Weights of a small mixture-of-experts language model, trained from scratch on English Wikipedia: vocabulary 16454, 390M tokens.
Below are experts of layer 5 (counted from 0) of a mixture-of-experts language model. Rows are named router (the router's row for the expert), down (a neuron's output weights, with its number) and show model dimensions 0-95. Each number is 500 + 50 x the weight over its row's rms, rounded and kept within 0 to 999. Numbers have three digits each.
Before each expert's rows: a language model's description of what the expert responds to. This comes from a sample of Wikipedia text that the model never trained on.

# expert 20
It responds to: Action verbs, prepositions. Past-tense verb endings and action verbs in narrative prose, such as began, took, decided to, stipulated, plus prepositions like to, for, against.
router:459444553497532499466494531438513461537531462529399495439489488530506553523539601516514560491459510486465559520559546423435489478470421508469425468546491434451532486454609539452467473606445513447544447452523591540558486425459474610538578463425526561536540523517536582584450528464469547543
down0:511534521448477535518480438518536469535530450440494462531435407546439521552578502497486477492468434516471537414445514524466546468600538445449363489503524568481591574510536540508517415517508480415496547558496589542539445505541579380585490502458490479539395414531543512500485464596457475479
down1:619469461535364491494568536564482562488518535437514492511444449492488523499507423489384602363476551407462503568533523511499478437496456494457482482499524541598458484401541446471442548555482467425464511536541387583456446433551515478412501552471460451471526456602430551373525515469489583468
down2:540479455475501500606488588560576500517443486550464559461460568465490538472526516531527416530506447511461482604516578518438482514480472467488477455486673440414534439526498581527503589431518499508434517602521469578452509497517532510513456572506481530492459499560567618478472479492431527571
down3:517536589527488516549422560433443462547502502496592570525491488571430357591382519536494518495548518505469465545448561359442524549463472557659532466508559525432476517514482494576568538579527545513480518582509547480534392410467451504603577448489446496462541491515519503464476471447475442493
down4:555564559492530565539525508413566490523475510564561478492472534512560519489530549569543394530554454515549476487533515470479469437570571495397537531490481502496505489518391483573412483443616555476596491455460484490440522505472494506516501526511489506461486495547490508467475533583519526523
down5:491519389503508536484408500508524449558536514364492464534491469513473517508484507464458579474392516478573402503485445546585447576481455497578536549479616563425531489490610412545444566417438490456523542406440458488475582559472500496431534556580486465429414498564501446552479573459514492539
down6:527492501397488577553459488477430583421481506461588486465514438422458533615453481480519539488516404507521421490511497509486533521492417549518556541447566556534491475584474524471429616545620590501504431532454463498448528483446447467573559471503436453498510563455615499479439569501598520478
down7:484484487525575488538484476422476350512431494403529455593450505533497483506557537474383482392416501507488467445521544475515515437499472458505607562511482430517415440545512483446415587425578451450414513514546403563524553495471521485504549502498503579551454493411504458567424414488470420532
down8:427509520431496510454482513500549522531472570577445425581368525536488492520431528595484499498471560512512504447536549350519565499432516494447439538521487423463499476511460498520498559498483514512496602530577602521496544418519549459463546445492510538519606477481506454571545543612687485451
down9:598499500458507492514491484499553571527447461505532491515471489536499561485458610468459499487545438479505456440548485531470476438517519538427531542512483513570425508551488588478397423667428578498509584478448565513460567438559565446531552447502487449526435433544580492499489521529581411529
down10:404505558570436483567546488483394463553494566565474513473376522533460481539587526489553468469529476550399449456599594506532481527510421488525466384406506517571590502516466395459493501465500500427488481472551508508462429471516464526447498517507443502454553497500437499445464582536568463480
down11:541374444583463456521490483482477533571463471586446492600508477483566449478497573558498519510541426490567427521530464488449495494543509552498530504510518494556627433522547392545513471426539522598540631499534473522517497505486557448449521421496522539518569488574490502517469475562598560553
down12:441502494546531553492532494473427533511485482538487506415438514442590440506483479452456482430550451416499416557555509465474564397483448573557479502555566433462505492483554562440557527453493528436580469457503535457472469378484473396455539356458529570526648534523459535492530488489553457447
down13:555524424583442506490508525510538561470561498429531554459603433440501503553451519472559514552522559567476463431485474449489576549460443493512440491462375499442613449499530487485551493551423458534573488524499570352448517464508512579468641541521484456476405542535555538469542588498468443492
down14:555517595554517564452473454521466525370517440514515513524506490452408478486468354477494567456533503480541558443498404518566465496573530437503475507545488504437534497549487581475557456489454467522510459532515494550545557497548410533494555514518522376545407500516623514577498457508581548494
down15:449510513507586445570467486501483521475413465526540530500349514522438545492486497482528534525538564492516444470491526495486515449583570473451480520524407437536479518493507505517560436490525593481425560556497543533569483420538477566479518513511514527514486487494511642462535483563567450471
down16:511514484517542443563487466509440463446454482432543485536601486428503346522420524464510466495501575459399438439412419565511477531455493482542516367537458551529460578477477413591483493398474515494600526470535476508537483545546592544550472499489464477465483454529434412518493536526498482466
down17:526493500422480466441504437413513490599441512522541484435542470441516509425501462497448507573465550544512421492561477464533434502500555370471576543578438462516489563397537425505539419477509502565567538424500466470526568526352480490529493508483571557459485545511541497405541465506522495542
down18:479449486528562434502505442542481587522494516544524440572378549498594503529457523432466506524386553576530528388512519543535599490400560489449477647542385490554482474554442406505500499481543552440450560439478441486541504547466466439502524602501509557452528550461426575487529504468542571547
down19:573518481511487501485479384499537563579538437527511514506482499644446512609514535577474560541468486468444501500443528552556551380658518553477550571481520525507446488413468442482517492476529511450426494485525491479526429572513509467502483519508494517446553510466533433487535299452422463539
down20:538533481586420624378504522586470436468469525464590557464496496551553441521435423391442412542518612490591501476486496430483525462595535505470503569483444450523549461456562529427559496491533447518491574436591465432465363443554451563460596534488483525473428488478463540531460523523495486481
down21:533453524539442503587440534498482470421525527474574545579426505553475484521449462439579467469541518435432514522511488547494484566469566472370445555556497541569597519545495521488412594559466452447491557501555527544438488383509577564446470537489432527493518509522559448489464465557426527553

# expert 27
It responds to: Institution and unit names. Words inside names of military units, schools, railways and state bodies, such as Army, Regiment, Squadron, High School, Parachute, Tank.
router:448459533464509579469410455452487474533553439530462529442560476536553543460564544425539554452462448509474560543569481440431493426458477502436582467550452497453461556423482404492465451568447555472463458512583493549597570464435462581615571468435365528550504533497539526554498478473422552556
down0:440430561554505517410474473508505513497489501500462456439536493546448447444481526490452543534471538507620521517498490510421514522577501459462499518511523616490544544435397498479471508452546537596475425570571601542488478476505441477544427549551547489570542399509429457421483423510400564484
down1:478467399452511449468511542532533558544540517505443465498446558506465504443609602554529404502588648424402508492539483540515547435480466502461556434402495484542464509525497493514456477465497528560537406485443562474473523571556478493525395494460541548441438540478493509526505574451488526523
down2:518459524487572506535518520432447436581519518508468478542399411498475534445457503395545433550398545489485452456496623495417484539539462522564463464477338595497488556479549448526536497423459495557542414519462584453507555564533359505535432512544536471521516518577557486544629517480535462453
down3:441500543528428533570456507431499578482501441527501480477653529475384495479494494542521506483447491496483466553523424440453442379456493435537489507504458524502570465476453520334512401487477499492442483531404485436512452533502436490546418492472546527543484526439531504493465585509544429442
down4:413577540485405584517536492574479518482474456514464413554502525536452530520543444518533506593570548467585470417461507506512499472408441539502660455461407437416535585479442427427520597452627394393473474487509505447501550485527562487491502637385479464510512454535437508504486475525476485534
down5:565499501554585454488587553515599542559542450520524502504513513485513556579630516506578578436502511519487523551415503529491454416539426449480407483467533457583431494578539546503452604592427521436566480559462529442439494538438437535516557482395457425473578524543481499457346502582543518453
down6:503490353475463545476513529537481473443485457447484545560437568498480437411460551449530505564555481561520509469520418372449519479528435574500439471486588451451495528561411518555469538569468523533471482543518561530528496493509481527467530602514480476442500509519480467497525452523556541593
down7:502547459430573479562613467478540506504353474461441559485507535488543550458453486462455412503542565583419558480646446506543450458539516532543423540504473439549525559549437405522514523451558469533457484531496433538415439508464568443529472507557489483481546422476481521547543503568487606542
down8:502459381484536402446505505408501494382470551470541428498528536474519511536512482487534517507531463508535506562575457557526514556458588489498520570499511489538433468467469441388511412470463495553548469494493506593516572513497419491589552534521425385492383461636527489491584466483443493477
down9:533529421531514476538498525526517528543540475549524540530486532591504400465495565546598556508498426395586521492468430518457462493503497472520532515461520542454511485556553536524514517417607452524525464496504498507406469603526519486509447460455514519475448454473523432495520463580435432516
down10:541572479542474454532521472486567442394589566521372505470400516520448421563410419434511439581477450657423455514529548417455454543444504556464463570451524515511563538460542529520494482448431568524547476487524470449489512504524501517521472537512527460528550500435630497568492553542552489507
down11:510592528502599456447579540481468454450506416436468412576565540560489503519457450503475514498483457497540463555511495550519356452443479531542357566453567400466526490531509408453439504421490469473520454602548507487487451551463433461490533510442561560500573569467483508584596473517603511510
down12:550487431488450446549477570471529377558519474572497509499587642501479497526464651457568470566501492506396457430480509538516437566473499485532629469508482530552533527558468485440450498517519549569546517458564509468417580475410525616540477492455425520532549459461557463502485532506460549478
down13:484530491585520433585440487510530531514497438509480438462373471497423547484456566574445536418369534543531510487590486522460472560511482484523570472580565521579478492482370473448491548471404517528473530489499598525424451466419505486362446581556496559419524470545507532438499555606621488501
down14:429526516478372491568449482534571582480544603588556470511477551480546472435426652459464488466447485628442519488438480473502535506505545554447482523502588509542549545407509560564461439444452495449432527448563489580509504469506505550468571518591474469557411613558579589482452479492492526561
down15:539476499510524447499569440516653482553403523469543500492465560484474474521390524498480503565448489353485507491468464449556433415545498563517606478529512589525515508484418457433543479571556482604534498581523467555329481426584512525500526409524528474504548457534466507524608484492509518487
down16:480590428592517482557551555512448483472520452506482511519454513562524525537463465468416527450407572504500459465525478546469384603402456498449560536461499568474487450450500491437531514419583441628556466505487496541480386531475480482516555514444435529422579571566419454515510487486521529534
down17:500440458456482439424504481602471537517497491631597501440573456489598444408556484482509558518453558560551544419545514475520493443451477437495532563528476507496507463486451461479537495499594529479591452479504392505538545542470506442586498475488479525520448533620595465467437492479570593502
down18:513552523519475556477537477413513453444493446474559470476579496549448376559443479486412494476460508473523446467513453441461525517477468492515494500607526521458533585448598456407546459485497482450486498595412599544504478461515515614525500533587514500563525453411487549526533542411530540470
down19:467620546533571492488532441533394533545480500530563495568408521526516495502448570444516517533473528547495488499462460514487519540454477504465494510523479525456583459548493464481432516453459480538439457475394464441457516476454594478530539484513565584478496597492517600531455548453534485513
down20:456562508544479533506433468494581389544645501483489420530546586479492514415575474581469423524519509436473482534469434524475397490475426538569465501548518508644588442527443458474553497428498476503513507501464503390529534438529476572531527475429463534430538559440453549485519469519516509563
down21:534489444470561453530487478457548387482528526447558541560502449429452503548475501461486593383485532510514568460518592488474530566537443562419403506498467505442526495520595525585446559500501411476572542478479518648529471569521497555465459481483426486483461465479501422497488485451517524483

# expert 19
It responds to: Title and name words. Words inside titles of films, shows, awards, venues and events, often word completions, such as Hidden World, Invisible Woman, Award for Best, Stadium.
router:437457522442542542484414518439485477553547450555433539424549465555554554464554535439541529459450424513489557560566494459459527454448457447432493455556445455431479562461497399457464444559468544455505467544577539567558558473432460532569545425456431514570499513530513530558510539476458562563
down0:451469561507460506545467392601558430604554490532497533499498540538500510488454274517510456440356552575458448476521448568552482588483483505491466492459477478586463514478482475526523549546479501525391481477506431434520493605502548524376513547477433519495506463528516527462571470550534473506
down1:493548475515443459524379416517625491487520569468622492523496459533509585525515464447602475609515526507515529492505442398540393584558559399461522517445534467472527454505459455455602530535524474507556431477573507549500455612441447566622532584509486465538469557563489411453589476515547429520
down2:416486485434426511463547459480512462489496531561497487511514530505544441499444493491539489485467589491474504505492541556513499585456568518543637491509494512531511559443495541458458490548616419491539442613537432459549457500524544599567555491555524423380451566524551605452577435479486502506
down3:441571456575496499570514544530484577533500428530466477524374497497460582562512560521497499413453522567555501369552519557454451560523563483404484521609449555493525487503532436497460472479512560599471483415498483517495519436542527461519548438475641493433529490454484433524452460615585544554
down4:527527552554468534489374456417533481587602512545595480454543512481504412385490430483458478467529550484408494516501452510512453432476493520471554488629445496487582461487526493462488519469539487435360468489458469453460510470463493544537563457514473450542480443513578479519469508539541480489
down5:497426516486520420462520504558487390462468475487509458456520501519610515475577530512400534463486537526564525516437433461498550482495508601527612531543511516526483514529590491532512492445512428545452485515442482468460381483492583492544498457453554454564526497503510486520477622473469511482
down6:561460583481484454547530525539575532513489476501553505456355495546478577531575448555526532456461529437405507484474548515522490500590454526472501540382542455479534519574464577550522568503454544453520495478476489523511549486552382514516473487523517443471474526435401483522361469551542444451
down7:524456445525496435499497449542518521541369547529494499442431512505461472506555470423517466478520588502543484420503472493487479501553467496530577460562466464472529472498543561524545422507525496516521478369510447344517392511545485495530541548487603400477511438403517422506523458521493503468
down8:559478445569522460488487571397488561594434477510449499492570471523520533528491533462553545530456535457492507495439414575445482488465435414476487509452435544483447497520476515567500553531399521529588444538550531476596489451445590493527470418583461465548668480553459503546476402526459502476
down9:532490484515414557364371502533503518476491538540469452480543540467503527524363359611534462419493408544538453557454501464482463517507498569555563471526470582437521427460475526561544451527566538510483484499461492425538473446481518419436528477461471544530503426490493444476451461512485482549
down10:443480475503432548509521483481548482522539453496563408487389462480557536437441523403407475572514421490552527476471513489506533459574463607485537469499425511617520533550561452536598537437484590448429531562443480420491417460480549524433479523507476444481509530471489501597596500552479478454
down11:596486593469434489528441456588553553496514475532533529544468510506411547485478538507579538502455511473550514509504585552493514426532483383556484532561478480515500575490611505423474514425455584486547446502458563541549484440437419469588472508489499547510503553467469545537443504497619534507
down12:503522522501606400458507544547464572560371533527462540459443397536494480454597503501476541544558524607481512502583473500553529454508449557458449504457594396450454551486530610450554450522454534435463481640522471576483493483582442515495513496501473462461551599587510530535497510533484466506
down13:589472485564499563373534511498518504525562438508586434487614420435479404436464407532586501534526518479531575454506475487401469447530528467621548541618491561501558527465421526499494479541539567417571432588570545456473483506462423523514418532479541526539490521461598484519505512531552567497
down14:456536445512522494464493570475526494505408493480402565484522563526540508464578462418486482467504410454426549531538472467519571507472516485445470491510470545498439538533504529526531547544391473504579549445437479447550488366640468456436448509356530543404492539522471529552535514542449492568
down15:523558539573360610472569431394527534490520477478479540534474535429488546446526544541383414519444586466392562452509607490561498587571586538561518529480443506475489461432527451506441425438505488471524445584456462460573430521583440440556505563433444472490504548546502472545511496540479498517
down16:543587510543492455487371518468564472515499497447487568549546483533560509542491469483576456408568517574471472500583553514500581500543505465447593438472514510526388574551423539485474535535531454486476419467512632562577410393530551363526527536500495509444550436521478470571551507432477513480
down17:543527442488481448432598386629523455534456476436473441560498357510486401491499557508487531513449462495504420437453457489499501513499441608468549472541573558374544574542555490417516574507485447552550445523455460444534515573503470434445479501567606482511492494449558477446416504463519499534
down18:554504387470458494496534500456470518434436508442564470346453530575480539519508441500552445452595402472504533445483618624518436480562538574476578526534533523565542520456602496523543592572462466418551535493487477511541502594566448519632502583533473517467539536498509425501543487556441550550
down19:515487553501586591525545535495627447516484419507542535529634601446438459489520491498589434506482497537514475536401475533450520524442518569527522523577531603502540527513512462470519495508472566471504447467606520587412495480469474470532583592464496439481523471511442557559463538412332576489
down20:467520526495523456580444566455476450554453499497536521611517484470500458486493392492501581527488504544484427605539531499515503441495415409466470521487466487578426576490450579564532497466536496379446522507433456419507469509445479588416543487557514529509507468425539522556453621524473502471
down21:563635424461538485534600523533510494523492471566498561481296523495483526561573467553488528496488514625539511462422499540581517511520479469501458523608470503463434454609481544509423560439453511512528440447490524611458559539373401466459564564460530477477568458444553503370480545494526441503

# expert 23
It responds to: Capital first letters. Single capital letter starting a proper name, often after a line break, pipe or comma, as in C-airo, L-jubljana, D-uhallow.
router:484449541495569575428492566476493494596524395495469541419551401491474504469530501501561600433466459607511585474534500501462580466527522475444588486521467468401379555522550494479461492527549506468466460549566569489592581514437445493559557453481524599598541551460547526512446530472505583542
down0:537471484495451475485587430480433521480502592449581504501494372499384394495499459479462449477504509545454499611481479445473503486553537436451468527482548447510470475487500537603393537533550500497478358471448537435546479493357546582561463607547471483501497489553435470542485550519556454458
down1:528514466586492515464481507532553454490518490456453447451448536460462486448539531489484544494559457456543518634440552504515424480499522539409416409551612513447538483535440504458565538519497465522403438502462417582564443472525437525493540475450523381526481489455543573617523465548534582497
down2:596515652531464527581496550610430520505495536495517509533437380412497473447420422510474524485549520526422422512492525515479539459432600489548425542534505484477505496482518548488426484511451551522500546492517461574533497494468496460507497468559425570550513487557481557539495467463488431599
down3:486461546495418554510503446457466543563462555463476532445464526491456497593470493578485428539539466502509492524485478499578429467499464499437488548546429469548432551531618477478525491536621478508555561580377433507568422427517437490516559506545476513513485505450478464424529476518471483546
down4:522443537472433474524461492471519500425544469525487524516453546538480551499535492534496475501509523482477510550532470491463475472502522514521527447496579528430469533489557471502531502534467403474474443498430520656569602541483492546553444522566510564627467401531439479476561512441529465555
down5:484552393516472450477509516552429505557456474524503510545441489530535481451491444479519423485431439552553450417482528491473468441529423630474541481452485543582514463568528529634584457427596503474543559494525554468520445514507469638592498473509478484548412567504419491499576479560498481504
down6:456506424429473518501468546505526537509512438405520542472451544538524444504568535389504428503497544551511491461410527526481512484496455523495612464588520477460524526530550502417546557435545535431558604413530458486512495482523518496571441512427537526459598514470510491611468528475624622535
down7:523444402558574485550535473505498467578506447585538485557457451448610619501516416598540414480488495493452473421492491458456521543571503527482410509573470596499543571549538533495493539589551462557431594546522379443532469499476487557462525498543522587509610525528479504490503528373486530559
down8:556415467525454494500513461546468503423469431494489503519456458460483523568429593454425594440449447571556489476429541513627509546511613495499491522533545498514469461497492463555529472440433396505534596495496617495540499484542475557542470566492460407541585402565508519473585464554548368486
down9:528420485463432511518530489481520537440563480489522501470509453548516555551590495469459476461531561450437493523509514484477484557485455537496494507403468487531424601463449423632450465499423498424444505526475544511393541503458550475560424456525431501621436482498467573461466539492496439444
down10:525591498621480435473568446555484595379498497530560561550524506567506579454514482539555497531424451503420529478532554486527487533364540462466463501439496536415442549467499500518583455506550497496416525482480491490507439507523607518585517426441496440547491518489517544450497525557491502525
down11:510444465525461466497535523429548303549452582448472414435562440457399441490521487588508552562528456515465489449496498458511516513438509519453485426529507468484530468535495498509500538591455410487508525456477552490425546553599525547491502514502554490461523486411487421492477557435414486489
down12:535498490460451627391485506496526455485538477547491450471590514489519434424532429577525437489505509390629524454428494578533571481456475553440542508492540471575496564423529517563395531536442473532506470505476524477442551583458543452526484503448532566455468529506622484516448483439521484430
down13:497568485469445519595454485491602444506423514413405525483451533535526560498399520511438452586462502512464524412493535425459458473525508588537606510525412465432563613542439541585574521537438558512515540501499501456549517449513537497422488463440484532466440465473395509553532523555500491378
down14:582515482420413455550448482503541511503604490442537496523475487537525443529377472430449486461519519502539418479498529447510501480503511475411437457457500482574508532399435483390482575477495564459473575458474524455452508588532493376466517441475490541438489561430567451432504480502594542566
down15:448504574510481557518499450418470540495607490600510568475466465481500538568432457490475506477489498600601500533437470460608433498555488436454526471399544485515506539590508538428480510551430483556477504540453504520471567453463477440493525537493475544447541464472512489512551537620510472470
down16:519448537461507566628558501488486480443490489513551532446458479479548415511586547477528485509582460610478488424504569512544502526595463578521526520534578484514461534571456471521468549445575587415509570470482462412495520554493489539570438452579549532390415466529561425490473498468378464546
down17:573521516535529531578499413520488543522564533549465412492535422441530518576543501447428493477502488517441413471489532347469496528435613503615494560415485514520511498394501415379530521503404572493498554470518567483499509529515610558463456433467527602512441545483517517442540533470475534479
down18:534428498496533496420492533401534586491542573493459573437509619484513422489472543512421478642406540530512611467480498460472501519607585508554489452485493446561496524431511383443553468491594457572460440547512518481537429490419487501505469526478525586431488499467540578558579371562458505537
down19:450526540493461439465552439529549419545487478509553455507404540499447394559540555608532552511554532470511436445488522596486484499381508480454539458582562484536501523655516579494526499455533486518459478431446445501525537517403490526511441527577490551572444472540478487481448502518445535481
down20:488604455483542449539446488458514525440532561495481564503506501506511516444483471500459449507418540528469493453422465467581468567429519449539587462543524492553563546526547496498451454385514445519518591442646473497531482473408484511462470562427510496517437506548594459489579543530578486469
down21:530464380593514514421452514435459423499497503487512480431509419496517463489471412455494441505499537486532500578503511411487496547543404475405430477415529528494473623495434505606541479501451472483563460492504448505512467563506522599457520481539504532486539529535526557495530541615513504582

# expert 29
It responds to: Organization and place nouns. Head nouns for institutions, groups and places, such as company, University, Congress, city, club; also final pieces of team names like -ks.
router:418435513427522518483446495398550427537519527543449505474533502587537493447567537451529536485490425502511586543545496468446560467456446447437550438497438507473496527365525379460508388531550499499517389490535574483548528455398441574575521441477413542476502543506506537527525520480438555562
down0:560560437502570605507478521577484505505536504455474454517453417543458409532545436574511498472556544515499510534467657493472572484553468447495440539542520471500423496560539528578643478506520594662504507545489435571471442508501451453416458577439476363541552534516472527499450445595550489452
down1:498489410487488436565454467486583465550560471592482496504428505543547475492494496591549495444555462444495445512549561526527472514501611494575554420599520597407444539527443505480508518539386522508536547495483493374496485527544481492446502516592579506481491511522431490583569487446491456549
down2:466537458409435501539428528536482532529426509479475440567513503466537598561508406514445528555545568477538477478561491440485466436529536490538439576527509424548511571432432497490412441528498424615488511503493474483486450486501481448527659518471506605392473517440576442608457463526505581562
down3:528428565508507519519436581538470583578460478550477523576501502467561514495560390534505461481613474506428520597523539456491504464468450465486444479410538496545502485596556467559473528468498533504589491459448485563420421497519485494526479510512530482520449610577441576485545591459586484448
down4:476463531455555498473433491581445491579509556491515424530538586506536515449521490530453535558446502522460512599573505567529548458538495516464592525536475487531476443579573490398496497461463443545450612399544590520532487436527496480514508462562565465551497567479550588387489629390543402540
down5:448571518489440420543458503462517504551472572437532483440390500390510450512535424532418458539646502451544474424466578436610490481571466482499470556519452388477499430522407467562523560519553525492506487425501483519548514490499475545477560508589535532452488528499577482507474399460486508506
down6:519544486488565474448427583437448494444477600502461504447528538500527536487455527432453447487513526650518454502528474487557518491513585481656488471517553454442451532482494503525563458446522580520493454487617539548579475469496597462470533531500533489448404454553510516615628463499398497533
down7:470452519544437453448525540505541516511545451554512434436584550463553548449515404519467506433469534567482388510497435479603508461515537471568539458476496471447494499560493456543471504548480519514499594499536505518577554488581464470462530462567490462551507538478542475526484494558465452501
down8:447412556545541550524477504557501531473507518572492496478552504479489534509464497542510494444505452482584472540441439552468511574487423498532435529464473605553416571543488587473422492448499410486400532520445471533378391498460572445453562463513419538424464469547454513540496519538453408440
down9:536443494459526505445480461505499493455513556477548410562493457517520520517551480529467564482429512541502523709493511422459470520492454461566507488418519554542483422551561533484518539468556439561509470482458544475476433533495516456534493476455461501534443547492557472473525553523567491381
down10:549484505501518429507573463535491439574457399449571434347423544451480508457462489484514487514585516558522429461534501489568480519517448413486508502518546555598548553506587518426503559496464579452468479449494495432418572496518597536445596560448473522583525433464498563480554411534587448488
down11:548508370483554498457458490505560505550377500503592495528565509566494495476481450469377543564432467612457485517591465512550503476439548384506458569508458466484565554528500508509458454508551487453504540496500378491517534456453504471420471491523493505479486498558508480572518492503534508361
down12:431501563632462434489480457506583481576493435572524526483566508498491545482507461496491436519524475466543479405537514537544469524555523538420488521515463491445516481448566443563422433410613474521505482495492560533518513461580529408532542506601539557468534482496429489551414538522554574621
down13:490431427478632537477550588494507509562453506561468506508389434527494491488441463555548492450548492456472532574516546484502528448505350494465428483473495452508456538475445526540508475551437545417537612468501490611508548476488479460483539559574419466494637536489484513523413515531598381486
down14:535491445467421461461564515430553398497428515430426420470478564528463484542542509567492503562584503472351494569484530564484500489460455573473505418462546511422480513431477448539528464489595452489412494530519494465461408458555572504516463601469458512457555466479424447489526494400478506453
down15:570529460436518550508442503437527500458491554479499473571489534590455502523619465561512493533606498481502466406538467467440487590415488419542462401507439567424343568450531515461503441527535458582474535586538475455506355554558539515512525501530497436462485444504497382452588531431494489451
down16:575484488507512439461566506444566548436516441483534457612480508519533445515475403560558478510484473451499516526469481499502512499428525428489527388435595432455507517480484494524580555464653353529477506565541477468515409451474474491430496561496395457498508442471487512440577530580499432524
down17:474502493486591494550447473585518587527547491566527470420438408519456600528484492475499532455513550418529483554392483491451523488540577630508525457465514549540522498456564433536475489526526460574467454396465430430519478485494482543505498566520470533506518520400496511449486371386534426510
down18:437470479549506505478435489539385548534566442471411484496572506508502480454466510518468507584453478492533505486454568513518456445569482564531425599392575395550492494531499440475506499383538548488519384443508481515471418474536596507384500449471509575376459602525441425631553464474506531495
down19:504523538521506557535417390493442514472460535459494504524519451471429411562563543513569513556490525447532441527431452486550395597441567533464530440562538538536492495369548522530501559564531417513514510495542564484536418558499518402500522528576513513516539514506512561500550449512562486536
down20:446546511515530431471552612590532533491560453526500576451499494544542560593446497548498513512518560518539551488510556590408542611585544564526526506526491581514507519477450446470521573501551527534491464481496508532463392344551522506501482486607456420524515500505586469412560414470460567528
down21:488500495464527548550411541501487460482449486520563434524594516503506407522478451497391504564526574431480477522505488509453396481522538533491447440443521452409466505394369463566458472495484486547442588530541530503512529532562497474502558584479574465585541482541406432525415504474430398547

# expert 14
It responds to: Copulas and adverbs. Linking verbs and comparison words such as is, was, are, to be, as, not, became, plus adverb endings like -ically and "almost".
router:450437496474592545464425533452484444494621474505476498376548522555527580470510571503530455449465481520490532518478443498473469465492485465455440497530491451496465576464576570392461472556461514505523409556558418501470483441464439602505598532431561551579538534497548541566475551380424577516
down0:475452535494514483563527502541442504507435565398508419422483504496553561495484571431455465512497599544600441570526449549573502423453596544512565538529563503428491547500559564495453560443512495545410551502447459438516520312464488512565510446483582557550504480566570508581487588476550478561
down1:465413515488494536452518475568539592557476548533433556480520534437442545497498551517531546485482461455500586511469508524507551583483388432437548513551504500504439476480526493528421538490513501490515537519388505521557485528464593453473519534615501436512506490484515641365419521491568483472
down2:447478514555507523393489485539511427501534513487516572488561516485541519464617604451656492548430513440525453480490639407572541484463430470466580600463507583483547479553568468411526455520571523493496491577497506419490523475445560456520427429470518444477519510478503438520459403516509504510
down3:590459497409465494444604495454575633433546505431516463515492539558563519546489524501497545502366410488565460500514457543583462601467508517567547544520524445490534562509406459486480447460592480594398534543555609500473616367468438436527447514504471513501540521565583450482552488559476587496
down4:465443441507468456422464578610525509487517492465476499495389498430487581519454476479525534582542505446596422444478438443578454560552587496556472494572482448488474467534608474570466452449526563475526498567510491417541493491431481538361595496510465412405486527514509547474350547500481494607
down5:418521510516493476487437555465536481465566559549481466494425452487581570450421438489505482464539478550538568458462545540460498507507527466503427545600548450501472501561562474536469429440623512483506503504509494499521619529507502479573509505497604541449601491490433492493391559530519548454
down6:520474559516489457536567472521433524484461513362514457482554447476497461415549424516556464509455476536444518473546535421513399574457521509521544422497558446538490489444571621449483588510483464529579414458509556491462544489462574491486556548543644544477426497483441611589628434482498443495
down7:514417559515521418514581417496411493411531387589491554610381585451502440517497553488573580506535497467522561491570520508444508486495499472465476585581508417458416503507500516552554459478476589466511441532480536545487490572485535486553440595370484542507548443534514554585514469519504502534
down8:526433447535487495534517508524480399427516470522540474570511627532500390475528548469513406513526429457495411451544538543493522471545498458452512520479569504413520528548519452488453489484466582486571499528492438437481495537536444531527418526503558494520490460424536510597462479564427552459
down9:491485463510486545425585422519521490466571598522561497484547409612481537526396452557551447517587470511524480535464472495521500458564474486463585505336558471570518569576506458450476562440544415463506517500569486425486411511523517464449525573463433469536491423464499433552468445518506558373
down10:444535438544456592480455462505532503517507599549542563492466473556434488493480449557497446513591605497513447501490512524529511378468454536548418561493433499507446547485487530512422411482487552567500533565466430463421536514551481481559514489471511504496506445476399448456486506479449461398
down11:502541545521567567445521459559438576478485605507464529449527543541486460449514463492472547516531505536456472489516533495427396515583448467489498533531494459492547515421523396442490396373516456554502484577491559554508533499506467550543416631450560451541587476386544478458443486483633534559
down12:567524463603416441462562593504490534537395492563510484539445538461508438436457493568488537490460442561534479520400448418486443507508433545377500526541431442425477476530442457574491564532517414500573502454432542447516497466589440483550530478540530471416513486468487504473518499505531550494
down13:560510505465510487481507489560535462526451505410518476549362496433535463502427538506528540495571471552504536545512559545540491490567510477517551416551532543538441407452494500468473548492507435492524444516509555525471514526429446427520514463483503553477568410458467448439607453473536494469
down14:535519509515548486460527426500534437505486565542435390518572608418530494474544494414487531532502534525511477469497454443476572483551499472458498477498463500533574575583490472491427516438462440432498466486518534516452551514564550456404529479485425456545458601479488570562541498466529409506
down15:546488491507602505506574475531568550508560534465500453518656513442530393523470450476491459547546564497384372479514451601566517486543479602451500507501474473564496573426473557411491512446435477551441472588430536372574485482549470492535498538548578441541449430559481486491558487458512552405
down16:521391571602475612541447578508418527533487484566486574429411508512528571497503489490521467484472580434486500544498488496508453447485507504545549460609578515439517521435596452463467483474533440493442461539524473525505485465535441491430505474555571496482546508498492538499482452541546566516
down17:539413472469459412450488517493516408562465520468555469574483451555465479558526619535466512514483475453508455508556500486481348569519627488433472586528499533425475566411497491422505541463491543438492518533513449452454545525507488537456473514541508560476515465507494458514498543540522494509
down18:456472520463522486411590547467551423465434523433471549515449483525476448495394462497496483527467504564597548543529426480617476438480544620524445520464496422518453503489524464477539564504642528552558495508525558586407544454567439470526576518507498451500478480452462464529535465542511535518
down19:448570465530486523487548489501439494454466486421444527536478453540517492614399577517427590528509423535385445388572497551503472446532469499408477526593475445425492515594489517467630436571558460533490435459525436450538463520600433534402555426442564519515487497483537643564536474580450504544
down20:560465480507520485416468574504555552516519591555546551509453422467538552578517458532467423474561483524540557498536549537556493547437426574523529487591512550585430593556588408473468530470507480433457584577413543482448512435549490483412466406469518520428503530562588501598602520541479487497
down21:492497427480560419470514477445503404487544535575562519549538365509536508453528415472509535531526443593421572435536543515584551532544503543520643538534511544466487525424439405565408528531535581455522560425494555518513527568465521490445445562521500472468553432504492407510577442488547534533